config.yaml
experts_per_token: 4
d_shared_expert: 0
routed_scale: 1.0
norm: "rmsnorm"
optimizer: "adamw"
beta2: 0.95
batch_tokens: [131072, 262144]
max_steps: 4039
Below are experts of layer 4 (counted from 0) of a mixture-of-experts language model. Rows are named router (the router's row for the expert), up (a neuron's input weights, with its number) and show model dimensions 48-95. Each number is 128 + 32 x the weight over its row's rms, rounded and kept within 0 to 255. Numbers have three digits each.
After each expert's rows: "gets" lists some tokens that make up at least twice as much of what it gets as of all text; "mostly gets" lists some tokens that are sent to it at least half of the time. This comes from a sample of Wikipedia text that the model never trained on. Tokens count by the router's weight.

# expert 54
router:162092091175068136144086141174087132115120141097165081136114115117104133138165147165090087070114130106168083188139102088170128095179154158116126
up0:094096066118141120148120117133126138117199071179138140092134147161178167125142163159141144090125115147125123131158119121145119170148140135128165
up1:088150132056090153153156149099170090097120122114136119085117132114177122128152186126080126085133117151182160131151156129112162136117086116137143
up2:103156073122138111073137077161163148109159068143112131184090139093173104113132172119172094117182141114083133089179150153107184179143122131097133
up3:108122103153106133120107137083223057163126187104085170127124081161140144117182115104089159081134100113136101108126112155103114117118232122157132
up4:094152127145160211124074094119154158173125104096135134095124085135133130177090168117106121080209113081136131120109073052161142137175141168180103
up5:162129188091148152099121184181204100209108158173133090105160142127138085144133171094123196078154170145074088086087152130086114170137089139135113
up6:156106125111119147132137112100169146134139141131130125176115139130146148130125113051096087097100129088107115161142073117187173176093160094142118
up7:094126093125161194133130108108131154175085127110131081123146152163152156142141118078100158109161130126084133213142099084102123124087123150137147
up8:111098114197120130149158105158128179121077180107114139096143090151094107149126073130159097140095123110150126123134096055127149111157177140160082
up9:143071093100163146081165166107074122119105148137135057157183137202109129148123115100131172106138096161135163156061131076137140154110132065083121
gets: "al", "b", "at", "s", "ir", "n"
mostly gets: "ir", "gh", "b", "ph", " Sch", "ib"

# expert 40
router:104165187077109163115172135109127104104152156128125104116091102136121101173062143197190071097108147161137127143176120167128145163110114127140126
up0:123106105154117133129117087121163129143127119121137160197133136142133127112086131117119179179120113126111185200158118074107129126150146143136079
up1:151102105104123109165058092162150104191140144110102152160098193146166124124138106062143174161114171122141110093105166049116139075131159171131124
up2:172109122148153122153129096149078102126023098127135135178119109136128154111129142101080128152142128137142162183127141041133128179135137128192048
up3:154181095143152146141162134111149068124123144176116140150126118169082178086075126158141138135189149144106105081111145180181108024157101149131113
up4:147125162190103121078137146094121144139142110145089112145132086095132116110117127127191069151126133121149116114102117091134133114150169098192130
up5:164101121146156121128139140105127199154080110162119144164157133108130137083123071115114161137111205086131122111126153097092108124161150166139140
up6:192091125131151135116105178130077184180092123098133123157122117105180138113132115129064074126115157135101096144109165132111163177141086124149150
up7:122089126146071093087156121108133174142132071067138154154109077074148129049160065102121110097085115111142127124094133119116114115141174140100176
up8:159085114116143134134139065087108144097076070117075113209117122113151186118178110125118077173091148111136149061149160089156125151144164141136103
up9:196112099109141112137111160139109178132140085080128125086129088120152104034190136151149213127139150090146141175060183133110169084106126090126137
gets: "3", "2", "1", "4", "5", "6"
mostly gets: "8", "9", "4", "6", "7", "5"

# expert 45
router:117120168089113125077153139151118110132134133129130082154134132145091167132154155150163165140068076209131101177154103107116124139092152153166101
up0:156169035116182158116100143162124100089149146159134138221126112102129152139127166139095162095157117114102158116109131119177135111108108116062095
up1:177126126127179131156104115140168061076104127098109111128149146108108175137118142172170116148116116148114122122149144128091121115190103118137143
up2:168142073130131145125089126130148210091129086121109135143123133081113157090071082114090140089109128139088140176129101083151137139138110132135134
up3:097128121127093099118207147067191107145135152053115119169125145077129149111035114109112135156109154119125123138112102105116108117147174155175132
up4:166107167133103161128116117106095103135086158155092149142114100132186149135130094085107119123192058133085130096148204206123150072121155137227184
up5:209136096166109128088135148068147166074085082123128116178176131064064158139083123109122169116098109105168189129087136189161094126182129147122149
up6:182126148135081159178187051129137116108148122093137150133154067174087170083154092106099145099137098130115104183079179132125160071128129132149155
up7:116069134103053109128196138202115165142105087103126124088150104101102114155059141164105138121072153098145115121154141120054102088112075090196068
up8:096124075151141129086143136111115125112111077156061162109173101120081161143174083098106155071136191106138114107147135129122140109114148160129119
up9:133081115132137130160084101166156191112120100119151133129117144156122146107110096166138179119140137107087096135111138091197070117127061158132129
gets: " ", ".", ",", " |", "–", "1"
mostly gets: " sq", " (−", " Swing", "′N", " households", " +"

# expert 1
router:080116128105130124149080195098161110177128153163122092140125140174173187169124169191124113077078092119142138134164115118177107085110065157166145
up0:187160121153101098093115104143086139124120131125112148181098088123136069076184137116066113084110104132072127072100124124149143066056165121182156
up1:094104135150143151151113085107124193163147161132135128131167143136163154108094120100120130168115111122131132140142139184112103093110114196191129
up2:088140166128187135074187116121095094096166183126062162100135112135107103136151115120173133136195135059188119087138128178085121100072151083080087
up3:138123104152159117083055109138146190131129084104144145135115164108125131136111075091096160137077108169149144108094133182165087102108130157167113
up4:105075150125132147148141115155105124084152115093103122173133100132131144098119168128085145089111119131128141114089109113222090036094116148106156
up5:129144124095119102119119131080136138138070178092187133107112152155069131065203134082092108119125159128162103163096126150118123112143104147144127
up6:134136161163076147139120093118125110143050061138127142171111069036044127113114153149084080127124048120031195075128127100169113157152120068145137
up7:161111087107122166155133034138129124208157162130173100096124174073128091129088073097119101163100122138070111059132133133110114085134173140096116
up8:150067164076117150096096100172110124171186124117113083163159109126156149087122081103159176108159067109107150132169153179161132048118109130090101
up9:144122152166140148150143152103095092114160119164181096150174141073158135095089120096144168144113137124159152078159120200129101088098140100148115
gets: ".", "-", ".\n\n", " (", ":", " In"
mostly gets: ").", "\".", " In", " born", "In", ".\""

# expert 8
router:079162113080139092141138118137141114108165124165106128130124159126070160140103123117161099166148086133130100074140128140162143181129200107162131
up0:133125111121122150112126042085039102038132170121114194170086105146143145093103097086139173166132157100129131090109166141138151099138121078139118
up1:158135155151056084106109133124102132129104110158084139156174111069069114115115121081113144141119137137119094158123070146151179133132077145133034
up2:140150130100075121145112123067102142128160143127089084202142108124091117064117105076106090062135146108094149166118168111168104213106076079104145
up3:142151063131074102131116109144186142200095184158088137141166140098164106055172128096123127108175165161132097129095141097077167126108138153194079
up4:145125097137086151086121107142111130151128105137128155200088100108120162132146095130151163148149196067156138115153160205154112093083093104143131
up5:135126145120144120128135134081110151091114168096100165138122122130119153148116155168158124148150147114087096210146138150101125106163117179099163
up6:135143123119107148138085120110113108129089089055117103155129119113124094086151145119112093099164133104128125144085179076081115156093136115171167
up7:124125188138118165114103145111148136139125149053145089161109111111158130123107089137164155137121112107109128073052126151160135120110125085039143
up8:150129090127124165180182177145122148128140134100122125153184125131079123086152151125178139086105185108118113126152109133060123104096105124151134
up9:134123129134101100096094089128141133108086155189055151149149087080148171090196107104100159104115138125161173151150160131151115107150133143115177
gets: " ", ",", "==", "age", "aged", "″N"
mostly gets: "″N", " ", ",", "'\n", "aged"

# expert 51
router:146153141104179127088120181098165144119143139157119114150172075136097167119154129118119077127100067129128142185151174121147105172122067129232120
up0:129117105114114142117050143144160139128188197106084138084085154083092130120130171088118148056155152159110082177048107116080132127120122120135143
up1:190108101128144173122125176156141089120122155130193160076130152125142139125126148117113112146155113131047142158163106132150138149139127160136131
up2:152136145155112145107094157081124096132095122162160129162187122101109160173108122128135189151127191167102108164144161135124076172142089095163072
up3:143113105132119142106118134114147123114116147126086132139137144144145133144101156159143099125116146132120118140132188129150155136159102129089129
up4:153073154120139147135129105114137134152088158120066159140100120165063171159121123155123168108134151130196144097130108116162112089097163177182115
up5:167118104102135144109101123117148134146164141109074108178106140072073152108173130112106138065065128101142133164128142154133143125098128167086061
up6:143130145162128150180089107109099149143133173180129197103088133162090067123137126092090112134124162151096165140167129129121126182154147148151118
up7:144113142146081159148131124114037120170135078112163126190117138066109062157116155168156160154116125123166181097108090126188096080189136137115160
up8:157106134090096134097165134152152082143175132170161120121075221101085145124109122140089110093121187125141108124093158124148098115069154087100181
up9:128147117143092133086120127094168101180065123063129117164144094122144157109149138156019061135095163116075156140082074141150147105131115133138074
gets: "-", ".\n\n", "\n\n", "\n", "|", " |\n"
mostly gets: "°N", "″N", " MPC", " Coordinates", " JPL", ";\n"

# expert 63
router:100200089129178049117142150110126090098163068157177163112141133143149139150130120123158160125130149067152106073137106149152148126147098075133144
up0:127080155176138184100141158097090092100132117153106167138179168146102115021090088116147134076183120049138111154151179089138204122176091115100182
up1:120144146113115146144089139120181149093167147128050160123148134108137113119115137150089125112139060112124113178128116099087121111120124163145103
up2:173120128166097147089131149181194151087119143105118114116129135130130129100144133150132146121154161117126135222098104161142140146060099125112121
up3:138105098109054160088132102176149092189090170085145116134101084126142088077108159141073092173125135116139132126146158124106122144140113146102196
up4:176132076150154121143112069079145100133103158133149083116061129162119135068110081132065132150182091183122143162169140145126154181166098101124134
up5:118084151122124178084144181205093175107166135134183193122115146142153101137117176186087181144143144087101083180078092148130156144128137156097218
up6:198112130197139142147163055092111085172122144110160161113137154156146091083116089116109148188145133118124132153131133121088118134111109112119136
up7:124126144137163131132081091141098094153134072114121112151115139101125110131096142073121138164154167068066087108072154138151171157135145129165082
up8:121082110111104146071102153126127142117168103064101167075135119153069088116160158161126141140076140142081076139126068153127118092128129150123196
up9:154115072147163143143135120135103108209144149163095145144146093150129171075165081087146089103077145148098103133062160181150121149100096112124171
gets: "\"", " (", ",", "'", "}", "\","
mostly gets: "\"\n", "\",", "',", "\"", "!", "]"

# expert 6
router:150176184112139169156192148142162109124082163186111129127121125160166148127116127093100106151156079166128159123117125175121145137153114106171156
up0:101108078130145178128204103164136108039125170144122196152119150126117090110126124167141124116175148081101081116149163149152197137081150122127113
up1:181155122163134141177104111139105125163135095135078125129192129157106131154123051084105187112142132123090135156161100184124188166089101192123137
up2:116134193152184155195135161129129156159070137117145165124154125120095104105147124094163089160142107123112096152137081099148114114174124115146115
up3:149096157163140169106134069165159054123133152121107100150147120092116080108093125087160130100156191072136166085099116154157136075073085121131135
up4:143153138122163104123126180152116171117128106089177096122126163170121166140150153169147145134182087116138132086118188151113126198102107138134096
up5:071121112108100145101088111152145124106092152150128121154133145073173110145143133121172109139076150164118180122109153130130117142121145163068149
up6:082125101087114222117126096105098103188145117100135077057161158152161109151176086129108123175151106160078091129104157085082160152117147128096142
up7:150125151128037109136112082113125104141136104124162108098146143149187129114091080141112161121121078102110131095147160149129075095118154095180096
up8:138128118167114167148174081149135110173107166148120094146125080145131089123131088095142124095092105133152132132134136103103165145105040116125159
up9:185128148202113136137135161088134201148087079117116123178171097141160118151143089064102111083142146112186081095161180152067196161151113162158119
gets: ":", " U", "U", ";", "N", "\n"
mostly gets: " U", "U", " Succeeded", " IN", " FI", " JPL"

# expert 27
router:114169116140063186120132141131089216120115143077123135127133125077121108119154087098125155073163152138110147164072087111101157057059182155125139
up0:137088116149120187112091139116159130165148112097150100121089112083145160104160126098111171186102138073088171113111132110155228109088097168093155
up1:073102153117123137106113133094139163218142139167110111081129168128143118096132139141106115157152151131145135075079104109127102143094108114104168
up2:113140110137156170154147110108125140150145125142151120136123124173110113182076109182210106102151149120143102047148132106133123130086157101157114
up3:093070163107174067130086154096095148157134161167182132171123109067167100089129103109182128143157163076128073134117082136099171123158072144136174
up4:142095103113103121147086137140037120138137115116119135144105124119112122143136077102111144173123062154136070142146208098170134099131132117145105
up5:069122149091121078103086103114153111143110110163112096100133128074139117121071111090076171097159157116163095165121070114157136145086137189101114
up6:172137146114086072119190062121168181136098111122163129145155120114134095074184137114114165092139131093096066118133197155134111184093126111157141
up7:135134098129144075184170167080164130186126184132075138137074109154123069142076181136120077105079118099165136200095193144134141132133091174191105
up8:158145150154170102141123120151129125176099133128126161195100116102137110099164142108145142109147132106130061168112177129138106114131108128186130
up9:108117154120217074139146132093128074124070152170111180155106135163090130098158136103142079113183099148106106145159125093136140189143076116177085
gets: "er", "en", "o", "or", "il", "e"
mostly gets: "fer", "ber", "ner", " Taylor", " Sil", "ver"

# expert 22
router:078117117146145106155093127074152182180098087134091189119130117156086109145068128099152161155092134137082154089187106088178115085134146093100067
up0:136143122155104135099134072122148114119164075130204112056109089144143096143120097147083143140145135148192132122065085182149094087139136138099160
up1:119157154079100114114168134193140114108120129187111154147153142133130094059125103101079031103137065141102086170093103104150168079114150119192149
up2:121138165103134152135124164132124161081109118154123082181132138107101198100155175134111142106146064132132146157094110166103110123113043158118117
up3:147142183135163155142094116058107176101112105118176087050112103151130140141138158206082099119123123119149166150075067178140063048134147108115166
up4:119136141134091138100136151139071098143109132153119086087145103098110119156143131161084159159122165088178143135116075071142168092127114155117093
up5:141179103157091187169162125192052133161128177099161155172162086074125130133111100195087156151157143157110119147092189126156087161125074175156180
up6:121033082113140149167142073065096152139171120070145055120157153118097143118139132174110123133094150146124133134099106142144139133081085108101206
up7:071137096179050139142188125167089140154135154080196128095098127112161142094154135059121086103118137094143104111118162122142170139142127147130172
up8:128158127129068096168098166156102144149079130128179194118072171139113118087168123096147149076126117148102105131162122132163097204160124093124112
up9:117181070162105175189192082160165134154099119139158132133144101174106120112152075112103091139120113152179154095138143118169154145135178160129147
gets: " is", " on", " was", " played", " has", "ing"
mostly gets: " played", " based", " film", " took", " show", " play"

# expert 57
router:128134131138137155133183152133134082146062087156144111074088141120181177077144043151149088176177174122164114127149089107083188111096104073113143
up0:128141124091128099165101099090158130123133121075086142094119119189124132142139107077101197110125142122143154095113082195133114080102177161181086
up1:156108096109142125182166121129147109102071099183144124117173148109123130136107183179135128133095097099094134162167178165153042160151126136139119
up2:146124137143149133157153157155138163149154183076121183134144082208142069153080099147151136148127081121082183203149091099139163123085129170115062
up3:110169125058100180156141098110126172150187094081152146069125148110170097123094130125134157120107100136148211184121145147088103091126101189109129
up4:128132130142167151112162077155097149058119111077125119127129148051106125099091125097079125111135082130069099125109148100093112124095131155099069
up5:104131128148114139120134169177132154206116219097085129130116106122104161159068093155134165224134116126142121102107141129110184191095142176153138
up6:129076164142142076107105054143121149165153122110170137153173125063108126135121086162144130140075108140145108148123109069118132134100111113156121
up7:127174121192101157120183124114138141092129122156173136198116166091116105158161142218170164168114116091161131108111147072160133109149125182096114
up8:113130060105167136151103138100121190182176130124094101056108089098152123133120079093145123149085139087138134080135133151163110140114145113121083
up9:123145130147134162107112107143124154154137127138058208151135057180123137129073169112056101103076100140076113097104113094097116184154189123059137
gets: " (", "S", "E", "C", "A", "M"
mostly gets: "I", "Z", "-S", "X", "B", "K"

# expert 44
router:160156162151146168120171225135200102143159070187110123092151160105112185133107130168144069151133100156150146114142138090111122123189116099124156
up0:154170110136102082117126169137169096155090117124104158127104078145089134144093100124133170147165114127102129119153140111154141172157147138090114
up1:140167116122114138100173102162162089165154141149123171186130069147084135158064144161097191138135131064132094083113145160064166152161096161154134
up2:141114155183103110111214169104075135079133127110105109150177163128081115102148201116120211103138061170122086056123086124153163097118173155132112
up3:124097105130126167149081137162095140177106192110128118180110138119127091133109118206132136153156181090085117086101125120194092095104112107160093
up4:093111136086152156129115185100187122174187110128187089106118103118108046087164119171183144167133116033122089114118118118148141113079131184119097
up5:128103141153176135180096146141105097162144079106108095129179128097116096079184091108127115067079099128070096144150092151137112115045181093111131
up6:052134117138135090103092118158129120153144087114118207143108116139153105178184121106111150146137160093149086157076119076081152085142123157136138
up7:085165106094104135104132147169097142130067133157170100118156136134145083131086168146158144183132118087082117123119105161093135149155107181181099
up8:128160088149125047087132121168142120107183111153136183129147068112112112108204098111051109091130176115073118085093163097091096108109115146156109
up9:184120100100149137134169168115123084085061124147128130110107129155102130057117125091125170176138092127093136166162160112069138204164105104166135
gets: " |\n", ".\n\n", "|", " He", ".", " N"
mostly gets: " Sh", "He", " She", "See", " He", "Personal"

# expert 36
router:127148110091131137137099146104146145172125136153103112072125108160135136120118164114164050177161093172188069136155194159064182188204165098181100
up0:090125117149192181111155164129121135144141119073143181122137130117107138126148111114156191127129127148093105103128106114108130092108080189093102
up1:080114137149173055108082139118121129114120150147095097104153166140107155122134127116084108080163142112129126116139142163119080091157116202137116
up2:187121133125138110149112074130135105129133193129026164084117083099148139135077118111084140104125126107147112126106077126170138083192114171124107
up3:127184136149112142119074093166125140195135144180062129112125177060108159117091144144082132121165170086152124164079173191105171154127129104114143
up4:164132163155092121080163189081129125134131105120122112167172113133179098053109092137075136130172113128098134068110107149125110104133066131118132
up5:114139089130133150049167109112137135061147135096127182197113175116164146081169093132112126047147118061075200129102148138160136099141118145162134
up6:080128125184204123108099181138140133106126118165149210138172156158115154143130103103104096140117137149138110156183128088118105104129071116165088
up7:157120090161125092133113102084182198138145135120076155108125086159178069136146107112157144078149096104173153149101149158114173120159129160143165
up8:165088148157096103100110048140155151137008128130123122162115103143125066103152133148168198068144186113137122146129141136170138141152143148115148
up9:176095104155143109141099089188115113148052115072133111158097155169092126107080120082069123149129120113109142130144143150146095167093135140128118
gets: " ", "20", "19", ",", " November", " July"
mostly gets: " November", " October", " April", " December", " February", " July"

# expert 42
router:096159171115141074167090144215109107084101152189152101158130154120184120161115163143175072133068129080144176144099124126093138159100074071135050
up0:149080095127149123050130135118103157129094103164145135156137112081095132130177137141145188110141150158131135107154078107126145095155156075131105
up1:091089092100132151107174169080132170125170108108105141143153107086135125125121129131099119141116031133103111110166100115109130134085102185132128
up2:117157149122098132080145122070149172150224148117066148116155111124109133073164070115105083118112058135123084128181154092138144115155116121155101
up3:059149132141108105090126077113118106125082190138097192132156154189076158095155055085177088093129106120137149136177118157122099088172062125107103
up4:083135136146169115073142147140143136119149095099176178091199132122095101135138080132132131157062117047133112106155132063109150049057199120072122
up5:119134181158062099171149146139144124126167098128127113071170143061115141102084171113090070103181133158111114109049117109119147129089178170094194
up6:106101108134115169136163096128076133065102143130121105103135151103085132144134088157128146104085133144119090117152103151165122088122076177114129
up7:194098139140132095069118099149096152169165096128125152151109184116152055109090155071100136116128055091120193139040098145127126124111115132173124
up8:171125123102079165128112146090145173133088158152090217157122084143118148116108089046089129117140129105158161133121106123071146155112131052149122
up9:103097161115144097128103088163089104111113149151079133144188138113094090133111093065117055114163092143111083118084101096145125150121091170163112
gets: "\n", ")\n", "-", ".\n", "==\n", ".\n\n"
mostly gets: ".\n", "===\n", ")\n", "==\n\n", " ==\n", "\"\n"

# expert 7
router:121162153069115099092173191143111136159144126100163086194182151157165149143112079165148121111093115068148090158151160188127121179105120068137123
up0:091108163118115135136110065176096172117140057110118119160156147097167108118113159147107153053098113048098095135082157091074099123076152163177150
up1:095079133160141096155062148240112068124160101172154130086156116163039106133172078135165171111094080082101112117178125094139115177113149099103098
up2:133131119143176160155149145133101164134150197117112144110141070132201156116117075097135074143125075093172103112102185147129096096132120119199115
up3:110091097144144141108106113131091121110073106141122121149100121112090174165168124113117108128183174108104134144153107101175121113112184133143143
up4:161148092142139105151142105175117092177124134153094099173172158128139151127101100149145169161126086109117057109140178149173126052118139115098101
up5:056086114162075144136118166163210109081175094112096141082137135166098115123096054099111144109116093147089082156137087128107106046094166139088120
up6:163095105141086126177095093113139114161147127132169130097131136101102045136113133091123164137127157116089192129155153068134126144134157115153128
up7:135150093136071135147135105116114190063082141160173125173120101129098139116137144134129142155117124135160125125115171123223220142209059136155162
up8:095184139191173106097171144141113123121209119168155052142080093099124135182127078122067121109124100162127100127140170105123102176108069137194118
up9:130105073127165147090128168148111101142138186147150138192160134127107081130112079145035042121181073154172087188207138105136108085118129114184140
gets: " |", " –", ",", " (", " -", ":"
mostly gets: " ", "   ", " –"

# expert 62
router:109099121139066169162123138116091118056139182095169104101114171091098127096120080104072154088098131183125051119115101160136182152152105150078098
up0:120069177110128126106112138169161163118112163164164109148177096179147160146156087122154164113150092124126158070146109092124068097171151164105101
up1:102112125098121194150099098139134168126133215129093148144142139141159081088121124144114108106135072120114136155122097093157114138133132115119109
up2:096102146156138159167058053108157074125154166174126100189090136146156076133178207143090090143143139113141079075129117151134173104160128127155111
up3:099097069133096148119094072107137123060143136109126110103145166151185101108184135148109164132178094138146140127216126086091105041166173145140129
up4:086140072130196122136106192054088091093087136145146152159096121142140134128078132130155138111076138139153086171043095164102113158082130135136125
up5:120081128083114138150153171130113160147137165161145145179145151104174096082218198126089118143141126104136150131118177052135149154072118129114203
up6:096101091151092174105106132181112137167201024129084151155078094097093096138153112175119124112092127119125126165169110164162156103152106126163148
up7:151124137202202165152118183110114126168097144086091174197123114130170128183176220137164104185122148136096113112171171083162189123152108119083100
up8:030092144064128117187120154074086140133111162125116161086175062113191155119194135132168143115081109076157137138178152112107124159153179096125083
up9:151114045152126155150108114130102122118146122096154108110100136083119103159154108124103157114149130101120123109116128154156156130046128154109068
gets: "en", "an", "in", "ar", "o", "el"
mostly gets: " William", " El", " Pal", "berg", "sen", "iam"

# expert 35
router:101136067088148123173108166068179167154187125077088102127104056119211074100165154123159140168046119133146145147125143089109102083099158105102129
up0:206167093117103094062161171109146148119157141150149163170119094122129160135145102112144159123111170107145111132076144181141190140111123136167106
up1:160088211141130174117149129165122097091181135160123129129098168129086170105169088126087148167138129094101160181163069187069134149157150159137085
up2:144163116085071204133115120087085179126076155087172039090173087149152106091167120082113131099160141120169126115062115113144138162109093115111197
up3:170061149143154097140109133121077129121127146078089122158123087061094170086143166140129134100107099088121159144116079139094157056131156161104119
up4:122082138106121134131166118100100148086125138150172110160110133117152114085222132112105155045155083069134121143109119110084168125111132114122169
up5:113167145149114173128092132110125125107140144116124123067147098138152132146177134083140113095102107123151119112113109198173140112080156139124167
up6:116151108101101103150111150136087151138071149124143115147169091122144101136156157129094109152154165098058113183067187154098145112096120114146079
up7:148112131152119147119095142073111161109121126107095168153192089126136090134094152166120166064089176127144067119049100137105095145121110114091149
up8:080098149119131152100139088152186118100123150123147127115158127192142117105151116066098123107109156129142154123101120177182139077108178143170103
up9:090086089123086214169129130108142133136130133157154127110170118086063110118125167082100135075123155094100089130082176108149143168123129129135141
gets: " years", ".", " year", " later", ",", " time"
mostly gets: " later", " year", " However", " After", " day", " then"

# expert 3
router:155169085092144144104158119127110139084076135185136133116123104199119110127173135129167172126133129097154176104167086162138152114132142182131054
up0:133131130158139159094089147162141140165068186123125131110134092086157110122125076105155030136168151073074149098143130110157115128131136142092200
up1:058113138130142112118185085107157086074125103113153104111088198110116148075105144101084102114140089160133177154137070126133087197138129143113167
up2:091142140134101120135105112076155144119114185102167138138136117164078109111105103063131123096123091160084134106085070179121098190121109152156100
up3:144207148138116059087103213128100099171132092117152164138104143132137128122223096125091105093141117138165157118202023169148115128102160105134158
up4:139179123144121147092141176147118099199114050119154062111125113101125063092132072106103133061082072141173087128166126110105187156071163133158140
up5:087184140157099076097154130090137078109122062113179115098120185098123107095153127095064106113113102146067137138077103090067169126119165129151062
up6:117202138122168116116171123131090136105119164152118123108140101143085077122101125168033074161141087059086136152136114098131122101132105101093144
up7:124115150113106122092183086039129148165193110116122101116136195126121130072202149082122140133108150101152169124126103177135174114118100110129172
up8:104214091104128059080156166106097066111145145153136129152102170153120176126182098124102151086060139119147147173198162111117099117130153169136128
up9:118082173127085112151140122146151136142100110082116088146113139156115144118158163152126139122133069122147101169067157136141079082091117152151120
gets: "ed", " p", "ated", " a", "led", "ing"
mostly gets: "led", " built", " use", "ted", " management", " care"

# expert 17
router:197116098147136166094093087130073144189108166088073102104134117126105091102159160103188129136117189089176058178125150101166157076128153114124097
up0:158112155084134138206147081152109124122149182096156094158103097144151104095118160152156119096094086058124206159166097096159102122151109153174125
up1:152109129120152136022086111147151130123130094096162089140132118109086136115157142064130139173168113120121137200119144103067185146099168123109143
up2:125163173188146139138163183137094108132123110146106124114118116167067102071080081153118076122109112039135101152088146165104127149112157130156181
up3:100157106151165094077081164170111086097156165107139132121136117172088136191187075091144134122156068155117117124109158141112117184141127129117135
up4:150126190120062178091137145119123115158154131131100167154140143178144183099102137097085079119108124121161076171072141112148102123109123137133116
up5:050108099097145103094127133099101143130147164196114162062094146058167132118117068098099081129127132088111193102151144123125124134088156127104131
up6:080161197084093111058145118147086151134166152140097117100175100142157138088127112153113159159194100134144084092097086208147149164150058116171134
up7:096155099099142177107134181151108146105107067149121184188143165170083086138095127108173146151107103137129117150104151157140102108133175115131119
up8:150164145148091157161085116155066153044111131098186167226112136072116119134109154186154081102131190167135095155117087139129110127169106132131068
up9:071180141125089103143214129113141173069117154117149177136133189083177129163038074107086107088117097123139154113078139206030118092155145171130110
gets: "ic", "al", "ical", "ist", "er", "id"
mostly gets: "ative", "ical", "atic", "ic", "atory", "ensive"

# expert 19
router:128129108168189096145131137121149129183148115097144165156100155139158104110130138077175142130126173145131137121195151106119069108140100132108087
up0:085183082181131159154180103093154119092113153143130117132131093125196124099143089094153125104116094131138168086138181117101152108106137112124124
up1:183105169108158108115228117136094124127144098126050107204071186139094092154108146165147062102154134081063147109146119110159107140075067094124172
up2:165159130154101151152148163087064134171174068104091104126082080100144127159142075151108152117092066172121118084166131157081162125124175118162137
up3:130153136151089116086161085071114130084123124030110142218187095077173152127162148091120125141155139048100181161116117168054170087169069128108111
up4:178086142138170164115108109124128088147110135136182196202117126124101093108094099111045129131140114089123130147180161103091145138106114100137101
up5:147053056153116132125105183116160127096179146079125096097057118086168058126164103103121144080156076161118071126119134133153158068071118111132127
up6:127153114133126093155103112190173146106145132140091123078109152111150072101111143115122111126124133128131120129091127140142137161134125133118124
up7:119104152181146145092128083123150144094117174146178109098132139117196146127177139180053191132178096138140099141100108220146141131102132142066084
up8:088138101151105157113136153149113133099177150096138123106109100111199122104114119106116079099127152162112067122135114150141159116146128138097139
up9:167049090200100158153079144154081154147126116148142173132096130088106094134154150125165116096148087160099061085149141142137140110084162130110193
gets: " it", " It", "′", " was", " there", " he"
mostly gets: "′", " will", " it", " would", " there", " signed"